Weights of a small mixture-of-experts language model, trained from scratch on English Wikipedia.
Experts: 8 experts in each of 5 layers, 176 GeGLU neurons an expert, 2 picks a token, a softmax router.
Training: a variant of SOAP for the experts, 7073 steps.
Below are experts of layer 4 (counted from 0) of a mixture-of-experts language model. Rows are named router (the router's row for the expert), down (a neuron's output weights, with its number) and show model dimensions 192-255. Each number is 128 + 32 x the weight over its row's rms, rounded and kept within 0 to 255.
Before each expert's rows: "comes before" lists some tokens at least twice as common just after its tokens as in all text. This comes from a sample of Wikipedia text that the model never trained on. Tokens count by the router's weight.

# expert 3
comes before: "\n\n", "The ", "\n", "s ", "In ", "=="
router [ 91 119 133 134 136 136 140 191 149 102 136 140 212 139  64 121  76 138 139 112 101 112 104 133 168 113  93 118 178 117 116  62 115 145 122 142 145 152 148 100 200  84 193 126 104 130 146 122 190 102 173 126 118 154 135 108 107  38 106 147 151 163 135 147]
down0 [ 97 178 102  91 139 143 142 113 154 130 164 167 121 105 147 163  87 167 189  99 187 134  96 123 142 102  91 195 148  62  73 123 125 105 138 145 171 161 175 156 121 111 128 113  98  90 129 116 121 136  89  95  88 164 106 149 216 113 108 119 108 108 124 117]
down1 [111 203 103 156 142 133 167  86  95 114 109 170 123 134  99 142 158 132  91 102  84  89 127 122 143 161 122  90 115 136 154 141 154 134 105  88 119  68  89 160 113 116  40 100 156 166 159 141  86  90 104 115 154 143 161 132 106 166  84 160 135 131  99 102]
down2 [102 106  89  81 152 166  99 140 131 205  78 107 155  98 109 120 149 160  86 117  98 110 132  88 145  93  73 168 146  78 168 141 129 130 138 115 162 152 153  87 161 147  88 185 121 147 161 137 138  87 100  98 137 209  78 172 130 146  83 149  74 161 158 149]
down3 [138 113 139 120 103 166 131 146 119 123 115 103  94 120 176  97 174 141 149 139 100 151 100 142  81 131  98  81 126  79 105 180 159  79  85  75 154  24 120 165 129 160 118 151  91 127 124 164 120 118 102 142 152 140 129 112 114 123 140 196 190 105 147 133]
down4 [131  89  91 102 117 133 130 162 127 147 148 107 152 102  85  88 137 113 101 141  80 137 182 184 124 123 143  88 128  85 128 155  79 147 136  64 137 146 158 165 102 102 111  98  95 160 102 115  94 180 123  56 122 121 152 104 109 119  68 167 147 129 137  85]
down5 [167 184 117 151 152 153 133 110 129  82  63 112 141 106 143  79 208 144  75 113 143 166 120  70 102 136 156  85 105 136 166 142 149 111 100  98 101 116 122 107  90 149  95 150 102  65 140 122  93 138 134 161 167  86 104 186 130 125 134 145  75 134 118 172]
down6 [137  95 130 158  89 195 217 128 109 152 133 100 123 184 148 123 142 138 103  67 106 151 194  93 183 129 169 127 112 114 150 147 208 106 100 142 114 151 165 141 156 112 102 100 149 124 165 117 156  99 120 180 136 126 158 129 115 157 111 114 133 197 158 159]
down7 [124  56 128 124 116 132  75 147 146  89 131  79 136 151 100 133 164 130 115 134 150 141 108 105  73 111 114  94 179 115 113  59 129 148 110 116 184  95 111 146 148 119 100 130 138 105 142 174  72 155  87 139 114  43  81  71 175 191  91 129 153 137 128 115]
down8 [134 125 106 138 141 105  63 103 123 129 153 152 199 118  88  83 122 139  90 117 160 172 114 176 103 163  86  94 118 159  89 158 100 149 132 137  88 127  86 160 199  73 139 215 108 131  98 102 155 178 113 123 178 190 185 158 169 133  80 136 134 132 163 108]
down9 [188 184 121 129 138 146  79 103 121 152 180 150 106 120 133 133 102 118  50 156 101 121 124 103 109 120 148 156  96 129 189 112 121 131 157 148 150  92 145 107 124 143  75 167  95  95 143 191 138  94  83  50  93 111 137 155 145 146 126 197 156 102 127 132]
down10 [120 161  78 172 112 128  64 112 118 174  89 150 131 143 131  80 158 116  84 149 192  93 160 100  88 105 120 149  81 137 103 205 151 150  74 102 108 135 153 158 137 154 140 160  88 167 112  89 160 113 142 103 136 172 139 173 138 131 128 142 148 149 110  87]
down11 [139  46 167 133 205 153  91 222  97  81 139 127 123 109  94 141 148 127 113 165 125 120  96 139 125 108  84 150 120 177 149 154 103 124 102 174  75 117 193 144 164 144 115 115 153 135  75 127 113 121  82 158 130 101 157 148  92  75 124 151 148 146  89 144]
down12 [129 126 125  82 171 139 150 141 136 169 109  97 106 159 103  73 142 122 146 156  66 156 139 198 115 133 137 144 122 130 205 149  72 147 130 144 126 166 143 146  71 156 159 147 163 148 147  94 155  73 124 197 129 150 132 139 128 137 118 167  92  72 159 201]
down13 [134 135 123  94  92 125 144 149  85 139  73 119 139 134 143 113 119 111 239 105 122 144  59 200 134 137  98 170  80 144 119  63  95 188 127 190 137  84 178 109 123 119 129 104 176 162  81  95 115 119 134 139 132 140 170  60 150 118 201 147 153 101 153 158]
down14 [190 110 113 128 161 105 139 122 198 101 138 127 124 119 159 131 148 140  77  59 125 112 154 107 158 132 166 143  98 172 127 135 164 122 123 149 156  93  76 117 172  95  87 120 192 110 153 136  99 124 186  60 154 121 125 119 112 137 125 191 154 144 167 113]
down15 [148  91 111 168 146 109 102 132 109 111 180 167  77 130  66 108 125 130 181  89 174 118  93 115 116  73 121 186 137 132 137 163 134 159  83 112 157  84 102 146 161 133 158 163 152 148  79 117 169 149 161 197 111  98 113 118 155 156 102 165 193  74 118 116]
down16 [133 177 149 152 107 124  64 145 130  43 228 136 107 124 155 121 200 129 159 122 138 157 103 222 133 126 113 101 145  97  86  94 112 155 182 122 124 122  93  84  69  79  90  96 146 130  99 130 130 144 118 133 155 112  66 130 145 142  71  60 107 132 112  96]
down17 [110  78 124 118 100 124 125 149 112 104 112 111 141  88 102 146 160 144 135 149 124  98 134 111  50 150 119 111  86 106 160 128 118 130  80 128 132 131  91 134 105 127 169 140 130 123 168  63 115 102 154 160 135 151 102 117 146 121 151 147 166 170 162 156]
down18 [175  72 100 192 189 112 126 164 157 141 142 139 161 137 186  87  78 163 135  57 103 128 156 142 146  85  93 129 109 115 136 109 123 174 130 153 151 106 124 157 160 167  74 150 149 122 186 109 119 160  95 153 133 119 124 126 158 152 161  95 129  86 163 134]
down19 [129  99 178 130 116 144 130  75 150 123 168 166 162  88 125  81 143  92 122 138 125 106 204  88 145  67 123 159 177 122 128 136  74 114 128 103 109 172 112 166 108 148 115 102 165 160 123 122 141 149 164  80 114 110 143 157 156 137 155 126 119 164 137  92]
down20 [108 127 112 134 159 107  94  91 138  91  79 142  90 183 164 124 130 105 168 111  84 153 139 105 150 194 158 135 129 118 176 160  96 185 163 157 105 141 156 103 148 156  86 115 136  93  82 133 132 192 108 108 110 122 175  87 128  81 130 157 115 198 149 159]
down21 [188 172 150 107  98 166 114 145 154 190 187 164 145 128 110 163 137  63  89 117 148 108 163 121 128 117  86 114 157 143 130  72 171 112 141 169 137 146  99 145 125 219  79 104 152 156 156 151 137 115 189  95 145  81 225 129 182  86 122 155 110 177  83 115]
down22 [132 136 138 138 182 151 145 142 125  90 175 145 129  79 122 127  60 144  84 123 122 158 166  40 102 115 157  86 149 138 119 162  80 121 117  86 165 159 124 123 106 117 139 130  99 109 127 156  67 166 151 157 140 113 162 108 108 143 122 106 124 116 124 114]
down23 [149 186  94 135 198 161 162 158 111 108 143  74 127 166 112 120 160 138 104  82 153  58 156 167 111 190 193 122 146 135 153  95 134 111 175  86 137 163 103  90 130 119  73 149 121 118 123 119 154 120 136 108 139 118 161 121 112  92 126 102  96 109 136 164]
down24 [128  95  97  86  82 121 112 137 143 141 119 156 183  79  85 149 117  88 186 123 142 141 189  65 171 102 133 106 115 132  97 123 155 125 123  60 123 120  93 197 102 118 142 139 141 165  57 165 107 146 223 130  76 170 155 133 178 133 149 105 163 134 148 155]
down25 [ 69  98 128 114 130 193 115 151 132 106 103 130 136 181 147 123 165 138 107 108 136 142 116 103 127 104  73 119 140 140 103 151 137 135 128 149  86 147 125  72 116 156 124  88 115 149 163 142 151 128 100 141 185 138 115 163 158 106 130 101 148 160 155  39]
down26 [187  90 135  92 140  99 151 147 138 161 114 130 186 104 163 179 121 129 133 176  85 140 138 156  96  85 129 148 110 100  51  61 125 101 141 149 136 168 140 152 116 194  92 160 107 163 203 112 163  63  87 107 119  99 112 109 163 113  95 146 112 165 142 135]
down27 [ 72 160 112 144  56 154 132  77 109 138 132 104  99 133 119 190 100  84 183 176  83 127  98 121 103 122 124 156 110 117  97 187 161 153 101 122  82 110 106  75 130 163 126 132  85 166  99 141 145 135 139 152 178 106 169  84 137 102 118  74  90 121 164 116]
down28 [123 148 103 109 134  90 128 134 139 169 136 128 116 105  99 130  97 125 168 109  92 172  76 121 118  62  95 141 130 131 111 140  87 110 102 103 128 128  97 114 142 152 106 148 109  69 138 138 137 145  68 117 141 135  85 185 143 138 122 155 194 160 111  44]
down29 [122 137 171 153 115 156 169 148 131 144 107 119 153 187 145  99 188 107  66  81 153 134 112 122 115 131 143 134 107 126 158  55 107  76 116 115 141 116  95  39  73 109  87 140 127 119 102 125 126 100 206 147 118 173  83 101 161 147 105 110 154 170 186 124]
down30 [112 133 153 123 143  90 176  40 139 135 126 148 149  24 125 157  91 142 143 164 109 125 167 122 122  98 174 180 134 174 187 170  87 199  91 148 197 120 146 129 118 124 142 116 174 137 141  91 173 101 130 164 119 105 105 138 133 173  68 148 158 182 115 110]
down31 [144  71  89 133  86 142  94  87 125 155 137 112  98 209 122 121 138  88 196  97 143 169 138 148  97 115 101 161 133 121 143 132  34 100  87 126 136 127 165 136  92 114 134 123 129 111 109 106 111 151  81 172 104 154 102  82 160 138  97 177  89 132 128 139]
down32 [107 128 100 156 124 157 140  96 138 117 160 126 109 133 144 125 158 115  90 120 112 132 148 127 137  79  83 152 100 144 127 158  83 137 172 204 149 152  61 148  69 157 139  53 171 174 142  85 102 159 130 160  77 144 173  87 142 132 112 164 101 126 129 103]
down33 [110 125 109 160 162 140 156 182  61 106 170 164 107 100  81  95 160  98 125 152 127 120 155  89 148 162 135 102 121  80 136 194 106 154 164 147 134 113 123  99  84 121 125 216 130 113 154  66 125 100 143 150  99 138 116 133 127 128 111 106 142 167 124 177]
down34 [148  71 161 134 154 114 172 136 137  90 125  84 146 121  97 141 101 108 143 110 156 144 101 186 141 140  95 199 152 130 146 129 138 155 130 108 127 192 104  97 105  92 118 111  89 113 127  74 150  84 181 133 161 119 168 118 109 134 105 146 128  82 172 123]
down35 [114  99  66 126  61 155  99 184 174 167 143 130 162 165  97 121 124 137 127 117 132 111 162 181  92 173 134 133 167 171 122  52 117 231 133 140 155 133 113 116  98  84 125 155 112 147 143 107 136 157  52 144 155 168 105 151 117 140 151 120 202 167 196 209]
down36 [118 137 125 129 124 174 112 124  93 171 138 122 168 150 152 148 101 143 123 161 114 207 133  85 143 113 158 134 120  84  80  63 138  86  99 152 138 125 197 161  99 235  95 165 126 133 123 135 148 131 145 151 142 110  90 124 112  91  85 134 124 125  93 231]
down37 [ 96 157  77 154 127 164 168 147 158  65 128 151 138 123  47  39 131 130  80 181 121 117 104  78 160 183 121 107 121  85  96 131 133  59 178  56 181 129 127 125 115 118 109 196 170 146 178 110 131 146 124  97 146 104 112 161 123 185 110 164 161 122 118  93]
down38 [136  40 111 141 198 127 169 137 134 133 123 105 138  70 172 133  92 154 106 155  93  95 122 138 134 182 147 127 152 135  83 114 141 117 122 101 172 150 110 114  66 129 172 110 130 122 130 127 150 182 131  71 160 133 149 137 132 124 103 176 104 162 104 151]
down39 [122 154 158 133  85 174 135  21 160 121 150 104 117 130 129  81 152 161 114 110 122 121  77  59 176 153 109  85 116  83 173 124 128 130 126 114 147 148 174 164 116 135 181 124 103 141  94 162 152 156 128 132  75 118 126 125 119 135 133 151 149 127 118  74]
down40 [128 142  98 190 134 143 138 124 109  62  89 118 112 175 142 197 119 157 140 135 123 125 147 136 156  96 140  73  98 135 156 134 117 207 158 103 169 113 159 170 102 198  99 132 151  93 139 130  53 122 144 149 139 181 101 125 175 131 131  87 120 171 162 159]
down41 [104 127 111  75 114 140  85  87 135  82 149 137 131 140 161 157 132 183 112 160  87 176 149 145 170 110  86 118 124 153 128 100 142 173 127 117  83 150  71 159 108 133 122  96  79  78 100 144  98 164 100 148 149 158 105  72 157 117 132 110 157 126 135 197]
down42 [141 162 122  96 167  93 104 149 163 159 120 128 129 135 117  98 104 148  99 147 134 145 129 172 150  45  96 128 122 144 134 117 139 126 173 155 182 120 147 137  95 120 111 129  61  65 138 199 121  64 117 126  89 147 117 136 124 203 145 150 149 165 135 143]
down43 [103 149 145 140 172 164 155  97 185 178 145 177 169 160 113 129 105 125 141 121 134 138  82 135 119  88 135  80 177 126 108 159 134  98 173 111  89 184 103 142 191 136 121 137 108 106 130 137 167  91 134 167 120 139  76 158  78 124 126 115 107 120 124 130]
down44 [108 129 113  98 162 102 110 151 178 134 180 100 141 135 142 209 101 161  79 123  88 138 124 147  78 102 125 104 127 150 109 129 114  99 171 105 174 194 133 123 140 183 142 165 103 125 134  62 160  55 166 105 132 152 104 157 130 180 163 123 132 102 165 154]
down45 [ 64 164 120 109 165 145 164 190 160 116 100 130 110 162 142 137 122 137 129  81 171 104 147 105 105 172 139 132 166 132 156 201 135 138 104 135 145 170 124 197  88 176 160 154 125 144 178 145 150  77 113 125  98 107  83 138 103  55 121 208 105 134 101  62]
down46 [180 104  98 139 143 120 124 115 180 152 117 131 153 123 134 159 127 149 119 120 114 137 120 112 135  88 106 181  45 155 158 173  95  93 126 152 158 103 102 157 140 133 180 114 163  97 139 125 197 134  93 157 152 137 164 110 108 161 179 122 147 159 101 155]
down47 [158 101 107 191 171 173  43  87 148 122 158 149  87 133 112 103 125 108 123 131 170 144 195  63 112  91 116 162 164 149 148  58 114  82 104 144  80 157 135 137 139 122  91 137 148 105 166 112 100 128 132 137 144 178 116 136 141 105  82 151 118 173  89 119]
down48 [139 109  27 131 181 115 130 153 133 143 149 140 124  66  70  86  35  83 134  91 113 142 109 137  97 105 187 183 103 105 106 107 157 168  72 110 192 136 166 123  52 194  94 147 181 138 135 118  88 134 134  46 131 135 106 158 135 110  97 101 212 144 120 130]
down49 [121 144 145 175  77 153  87 140  89 117 140 161 112 142 122 157 132 167  63  75 157 148 110  25 118 156 140 141  95 172 146 133 122  95 113 146 122 116 106  95 174 168 183 153  97  97 164  50 119 146 162 106  72 123 168 162 120 137 122 125 154 111 159 114]
down50 [169 127 163 181 130  87 156 137 142 152 118 171 185 136 139 167 123 172 112  72 131 158 151 172 147 149 143 146  58 108 188  93 157 134 124 156 190 151 143 148 121 202 128 106 151 150 125 142 107 170  87  77 169 169 123 156 129  97 137 177 153  90 156 150]
down51 [115 107 199 138  83 107 119 185 159 148 111 156 119 142  82 176 117 124  99 153 105  96 126  98 153 167 172 119 133 194 108 125 176  90 167  61 151 152  98 109 111  96 149 132 149 140  91 147 137 109 149 149 101 120 129 125 124 115 140 151  81 149 128 213]
down52 [133 160 136 118 110 135 109 139  61  75 165 104 148 123  92 149 137 189 153 124  61  99 124  95 111  69  79 142 105 116 139 190  94 114 155 112 164 101 117 124 125 150 104 106 161  99 130 145 190  98 160  97 119 136 156 138 159 126 127 172  99 141 207  88]
down53 [169 208  55 143 161  90 132  89 147 171 128 126 107 118 160 171 105  53 165 123 130 105 140 109 137 138  37 111  88 155 127 151 128  91 145 150 130  81 127 164 129 145 112 108 143  64 110 187 164  86 145  94  92 131 136 135 161 159 144 108 112 171 124 170]
down54 [ 91 161 108 138 123 115 166 199  82 147 151 149 198 118 114 130 153 132 103 129 135  85  99 130  89 103 132 124 135 161 103 103 159  56 150  59 111 112 148 127 161  89 102 130 156 141 175 123  89 178 101 116 127 227 138 136 109 103  61 124  52  87 114 172]
down55 [109 125  99 127 194 162 102 158 140 136 139 166 159 145 103 100 117 123 187 105 148 126 142  58 149 101 141 101 136 113 154 129 131  81 171 127 111  89  98  45  98 159 125 180 136  99  70 134 159 105  66 129 177 148 160 144 155 114  88 102 144 127 126 175]
down56 [148 172 158 195 114 162 150  87 161  79 174 144 109  94 154 150 125 186 157  94  97 127 115 141 142 131 131 134 117 178 176 153 104 134 159  85 126 122 131 101 106 192 138 187 167 134 152 106 132  99  87 138 114 108 142 136 165 153  61 125 194 112 193  99]
down57 [139  83 170 136 121 124  98 157 123  73 163 164 177 138 145 146 111 164 157 120 109 134 139 111 138 154  86 148  87 161 168 108 172 129 195 142 117  95 139 114  86 148 129 117 141 105 132 125 138  75 143 138  72  63 128 122 152 104 122 126 132  90  81 133]
down58 [124 144  80 141 148 100 100 138 158 152 195 115 109 182 136 138 178 120 131 147 154  90 144 134  72 153 177 125 140 130 114 134 150 139 104  80 180 101  87 126 101  68 107 142 147 151 101 111  63 145 184  97 130 122 144  80 141 113 172 123 124 138 115  50]
down59 [156  98 170 121 179 173 141 110  65 122 115  90 157 184 110 149 161 119 117 126 176 136 104 146  69  93 160 161 110  88 105 122  62 126 168 150 118 144 140  82 104 143 173 102 139 115 121 173 196  91 103  90 126 139  87 145 118 186 137 192 130  16  75 161]
down60 [ 77 107  92 174  92 138 134  66 128  46  74  83  94 132  85 175 163 102 132  35  95 139 104 176 120  82 141 169 125 107 108 117 113 189 130 152 104 105  51 111 151 141 179 118  70 121 179 157 206  72 128 118  39  62 131 120 127 156 148 162 137  59 144 194]
down61 [142 103  91 114 158 167 110 102  95  91 120 135 130 147  80 130 124 139 136  51 112 132 173 111  94 130 142 119 176  75  67  59 137 131 117 142  70 134 161 142 195 117 133 152  87  94 147 164  94 103 185  91 155 117 162 122 104  85 139  74 118 103 118 122]
down62 [ 89 120 130 133 141 140 170 135 198 167 255 138 171 116 104 117 125  94 115  36  85 140 146 117  82 150 152 174 133 111 126 142 103 148 103 130 147  75 100 128 146  60 146 140 112  98  88 102 145 114 109 119 156 149 130 120 149 130 127  81 108 136 142 139]
down63 [101  59 127 130 144  96 140 141 150 151 130 114 180 133 164  85 168 186 135 159 142 147 109  77 126 159 111  87 149  94 160 193 138 154  84 115 104 146 122 117 145 134 170 171 118 128  80 128  99  83 130 109 116 143 172  95  87 145  83 141  95 112  92 148]
down64 [145 132  70  98 152 184 135 150 178 126  81 115 131 147 133 153 136 134  68 136  68 130  73  42 104  90  97 124  84 112  98 129 113  89  70 110 120 150 161 109  47 128  58 113 109 108  99 149 167 115 150 141 105  59  90 117 114  85 150  68 111 137 166 190]
down65 [110  70 140 141 150 122 160 182 162 150 102 108 150 110 146 132  83 163 182 152  97 117 164  78 104 191  69 133 108 143 137 188 140 158 226 137 193 163 119  83  80  98 157 165 115  91  52 141 190 145  61 114 118 128 116 155 117 113  88 145  69 145 100 137]
down66 [187  89 136  83 111 115  80 117  89 125 114 185  81 177 161 135 167 165 118 127 129  92  71 177 152 192  81  84 157 144 133 153  93 167 149 181 124  98  93 129 192 161 162  96 141 115 176 110  66 119 119 133  95 132 116 132 171 124 170  78 146 103  94  66]
down67 [ 73 136 130  90 101 123 137 134 123 130  72 137 120  95 147 112 177 120 115 138 120 149  96 114 117 114  94 155 138 111 112 200 186 151 177  70 117  59  58  85 167  80 152 126 113 144  93 137 108  99 102  70 132  95 169  90 144 111 120 108 152 134 109  93]
down68 [131 127 129 124  92 131 124 152 148  55 139 153 159  89 106 205  97 112  94 157 124 124 111 138 142 170 192 176  79 118 153 170 138 157 116 118 115 120 100 147 125  77  98 146 170 177 171 109 123 167 135 103 135 164 116 157 145 178 108 141 138 140 155  87]
down69 [134 134 170 140 132 173 147  88  90 109 152 147 126 161 124 140 120 112 147 134 156 146 180 110 133 112 118 143 139 126 154 101 129 120 105 138 102 177 107 130  33 171 113 207 133 149  95 194 114 134 147 134 142 102 128 134 147 169 111  93 153 112 111 123]
down70 [145 107 138 110 103 119 152 103 178 155 166 195 200 150 168 142 132 152 140  80 107 137  96 123  80 115 129 169 154 170 153 145 111 104 126 117  96 163 112 182 123 135 131 101 129  85 154 125 162 164 161 180 189 151 126 116 117 114  93  65 196 100  90  67]
down71 [ 83 101 120 125  94 120 106 115 125 130  83  81 117 205  87  54 153 137 152  86 162 109  98 127 119 139 154 134  92 123 140  93 107 136 133 109 175 135 180 148 124  88 150 136 110 112 126 134 132 155 146 151 129 145 182 103 110  69 135 136 176  96 147  66]
down72 [125 125 109  98 113 115  75 159 152 170  76 148 154  33 157 150 162 118  89 158 147 120  97 161 174  55 105  84 120 101 109 108 142 183 141  75  74  96  93 121  90 128 166 123 150 115  98 176 125 151 165 163 124 105 122 123  55 127 172  96 111 135 151 149]
down73 [181  94 167 104 118 124 143  99 109 143 135 166 170 119 129 100 159 188 143 164 139 163 154 116 143 149 172 105 115 182 159  83 163  98 123 165 220  98 132 130  87 130 111 206 219 149  82  69 169 172 135 174  94 122  98 109 159 157 161 148 136 211 128 135]
down74 [162 151 135 146 191 157 184 111 190 141 184 141 134  84 129 171 134 126  72 168  97 129 120 142 114 131 121 139 198 100 159 112 102 150 141 109 126 118 136 125 117  90 119 162 135 119 142 137  80 152 115 131 149 110 142 112 116 192 187  64 128 124 144  90]
down75 [190  96 191  81 139 139 116 183  82 131 110 106  51 114  79 149  56 162 179 100 103 139 177 122 129 108 107  79 122 150  73  98 118 128 123  79 108 156 154 114 136 151 181 122  71  55 153 145 109 151 109 145 108 142 145 158 124 102 163 133 216 106 123 111]
down76 [118 111 130 133 132 182 142  91 118 183 116 116  83  80  68 167 145 109 131 135 123 128  99 123  90 133  92 141 114  72 108 150 126 144 193 180 142 158  89 104 183 123 139 110 163  99 152 141 136 109  78  80 101 144 125 146 154 116 136 107 146 135 124  94]
down77 [122  71 163 128 116 164  90 163 126 132 187 139 154 135 145 128 137 123  53 140  88 206 106 121 168  40 137 140  97 111  40 194  87 114 148 204 135 191 169 145 124 135 140 122 210 133  93 117  97  82 137  94 131  91 131  85 120 140 133 150 135  76 122 206]
down78 [123 170 157 162 122 147 163 115 134 167 138 105 174 140  99 110 103 116 192 135 149 154  80 139 205  89 109 142 154 139 116 107 114 119 139 161 119  98 173 153 134 135 144  92 159  97  51  99 126 135 146 125 160  93 163 108 143 155 129 102 166 112 101 119]
down79 [173 104 174 117 117 129 112  45 118 153 143 117 102  37 153 105 133 131 144 137 112  82 138 122 127 118 171 108  62 117 151 143  91  82 107 134 101 133 116  54 126 118 130 138 169  99 159  70 160  94 120  93 139 155 145 137 124  74 103 162 139  80 106 171]
down80 [128 109 158  96  96 106 171 139 181 144 111 121  84 153 137 205 127  90 174 123 130  83 105 121 124 154 120  53 133 157  28 129 108 149  80 134 151 132 128 107 146 114  41  76 127 117  85 110 180 118 135  89 100 118 141 139 109 100 140 108 121 129  91 124]
down81 [143 128  51 123 141 121 113 174 158 114 102  75 214 112  79 120 147 164 174 153 104  74  72 175 135  97  94 137 163  55 114 111 159 101 122 147 188 105 146 117 147 124 168 134 118 134 142 131 112 203  98 104 106 103 140 159 137 112 176 131 100 131 149 107]
down82 [ 89  93 146 153 140  93 114 228 123 124 125 177 174  98 154 177 104  75 196 117 132 145  87 134 107 191 100  70 104  46 101  57 199 100 131 141 119 147  82 156 168  91 155 112  96 124 100 135  75  64 151 103 179 135 130 139 142 152 130 146 119 113 157 116]
down83 [142 177 151  97 171  77  87 113 131  55  97 124 119 129 131  96 104  86 115 198 159 132 169  62  98 120 165 139  99 107 172  95 109 131 183 167  77 124 144 150  82 155 177 120  87  61 113 178 116 147 120 164 100 134 107  95 113 125 103 165 143 138 117 158]
down84 [121 124 210 159 114 100 201 164 150 157 137 109 141 120 108 149 107 111 165 140 136 169 112  57 170 144 200 132 113  79 154 112 134 121  66  73 181 108 105  98  64 127  90 168 104 159 146 126 111  91 149 105 192 166 118 150 131 128 155 118 123 136 134 129]
down85 [172  81 168 176 120 129 155 111 152 132 181 160  91 165 148 122 159 114 116 107 118 202 151 129  96 104 128 108  75  74 121 112 155 164  78 142 110 104  89 122 184 125 150 101 155 109  67 109 103 111  95 143 106 117 113 110 118 146 161 113 157 133 111 182]
down86 [100 156 127 114 154 110 128 128 140 161 107 196 105 108 126 114  87 165 170 127 156 142 151 168  99 139 146 166 174 123  81  76  84 118 132 160 118 120 127 163 110 102 144 115 161 161 139  92 115 132  93 103 152  93  87 120 162 145 125 142 194  89  88 142]
down87 [135  58 156 180 171 184 103 184 166 121  85 179 130 145 116 145  62 146 102 149 162  32 168 124 130 119 125  96 186  73 127 123  92  77 122 161 129 158  73 125  91 135 142 107 206 144 128 157 138 177 174 148 144  68 100 149 132 129 113 135 168  96  86 124]
down88 [ 88 181 119 167  86 137 101 121 159  92 139 135 120  97 144 199 110 123 144 126  94 137 143 183 148 126 138 115 127 149 146 125 141 147 102 120  98 115 132 129 135 140 129  68 193 140 144 169 114 158 149 154 148 110 121  91 167 103  69 145  85 126 131  55]
down89 [133  84 126 143 105 122 154 145 146 119 189 129 127 155 162 124 149   7  50 119 130 189 134 143  92 158 138 150 152  93 126 122 130 117 135 169  99 147  81  91 110 120  89 141 120 106 166 146 148 144 142 153 111  89 135 129  65 136 112  74 108 124 135 161]
down90 [122 182  91 133 112 101 150 125  94 165  99 138  96 171 125 134  94 152 165 120 117 164  73 102 160 137  88  91 149 171 159 116 103 138 129 143 182 160 132  81 108 144  99 170 113 115 162 155 142 135 145 112 188  93 161 143 130 169 105 113 130  92 160 123]
down91 [107 151 103 190 163 163  99  98 139 111 152 141 132 101 193 120 147 119 133 139 138 159 188 164  80 148 147 129 143 160 205 165  88  76 133 180 124 117 112 155 102 153 111 174 131 144 155  95 101 142  97 150  70 176 142 119 130 147 159 128 143 119 136 128]
down92 [177 109 109 175 153 217 124 125 153  88 132 162 106 103 132  83 128 127 138 153  33 154 241  61 121 119 143 127 158 114 108 157 157 140 131 146 109 160 134 125  86 148 129 130  98 166  70 139 158  78 144 141 139 158 153 165 113 147 104 102 146  83  90 150]
down93 [108 177 150 155 137 195 151 111 137 136 114 119  83 141 121 166 173 108 192  90  78 123 114 158 119 126 122  66 136 152  94 135  62 113 129 122  70 153 162 141 126 141 137 139 150 104 141 124 153  96 141 128 155 137 152 148 158 126 175 165 112 155 140 133]
down94 [175 106 187 138 153 165 137 145 209  91 128 130 141  82  69 135 108 160 133 148  96  92 115 126 103 116 127 143  71 142 153 121  92  94 161 164 144  97 114 127  64 154 156 115 157 127 123 135 144 132  92  93 128  70 134 139 178 106 128 137 184  99 154 111]
down95 [159 150 147  92 159 111 182 107  97 121 119 125 155 126  87 132 175  94 106 120  98 156 135 133 155  75 134 111 108 155 100 117  81 190 141 128 149 144 130 104 209 199 137  86  91 113 169 155 100 114 155 161 123  88  83 110 138 186 180 116 120 131   0 174]
down96 [121  84 108 117  90 116 103 128 131 165 114 134 135 121 107 148 164 120 129 150  67 186 148 117 132 196 124 146 127 169 132 110 157  58 188 160 105 183 140  97  78 113 194 122 129 138 180 109 174 164 134 136 123 136  89 112 131 167 102 130 128 167 100 104]
down97 [132 102  98 117 138 191 156  98 122 168 159 188 115 106 116 165 155 143 124 176 156 122 181 194 176 175 101  59 123 151  82 114 103 172  84 137 138 152  95  57 111 155  87 132 154 153 144 125 114 134 168 123 138 147  75 140 176 141 172 124 100  87 158  93]
down98 [189 160  70 118 109 125 157 115 135 140 158 149 114 161 149 127 148 162 103 129 199 124 154 142  76 137 134 130  78 125 144 162 142 151  92  97 114 122  82 198 107  94 128 184  96 139  90 165 104 150  79 113 164 136 125 146 130 134 126 172 137 135  78 105]
down99 [134 130 194 188  96 145 138 117 130 127 155 160 120  57 117  89 123 143 116 189 130 116 115 111 103  71 123 143 176 112 104  87  69  84 138 107 214 120  96 116  83  93 122 217 112 137 141 135 136  96 139 104 111 148 142 160 133 162 108 160 172 165 145 129]
down100 [101 134 187 107 126 108  89 153  79 114  82  97  88 104 139 107  56 156 141 151 132 137 152 164 117  77 121 124 111 137 141 182 133 155 115 153  82 102 155  63 137 211 124 114 133 121  97  89 177 140  93 114 151 116 107 148  90  75 110 126 151 130 183 133]
down101 [ 76 171 140 149  69  79 112  88 150 138 134  95 155 105 182 172 157 155 114  93 176  85 140 194 118 123 160 116  97 103 136 181  59  83 132  98  93 117 122  79 133  83 126 119  63 132 149 111 122  64 142 140 106  95 120  79  64 168 120 155 170  95  97 131]
down102 [152 171 152  85 185 139  88 130 140 142  94 103 107 137 113 115 154 107 109 112 112 110 157  57 108 185 100 138  99  92 136 108 106 163 111 144 151 114 132 157 125 118 111  96 139 175 121 129 128 132 117 128 149 103 146 103 165 120  85 150 115 157 135 148]
down103 [161 122 159 102 103 126 140 123 154 101 130 104 110 163 146 148 128 119 170  80 131 120 168 101 142  91 195 195  80  95 101 150  80  88 106 136  80 196 114 165 118 132  96 169 143 159 138 159 140 116 111  11 120  91  91 132 112  88 112 174 118  75 138 159]
down104 [175 104 129 108 182 115 196 165 128 152 172  65 172 173 135 120 119  69  96 147 119 140  78 120 171 105 109 103 158  71 121 111 195 142 141  92 140  97 131 189 197 125 133 132 145 136 148  97 119 140 110 141 172 168 119 122 130 106  72  82  86 153  93 170]
down105 [138 171 157 167 140 116 137 163 101  51 182 111 120  92 167 142 106 117 104  89 136 150 123  76 130 106 121 173 129 145  87 123 131 177 160 134 124 174  86 103 141 144 106 137 165  87 187 120  71 112 146 158  78  98 171 134 118 103 127 141 148 132 157 132]
down106 [ 91 126 139 151 140 151 142 144 146 116 112 124 121 155  87 140 135 150  78 153 127 145 115 119 194 112 161 164 145 150 128 123 141 138 167  80  52  67 144  97  99 155  97 137 116 116  79 163 110 128 149 163 102 142 109  78 187  86 124 129 151 105 151 140]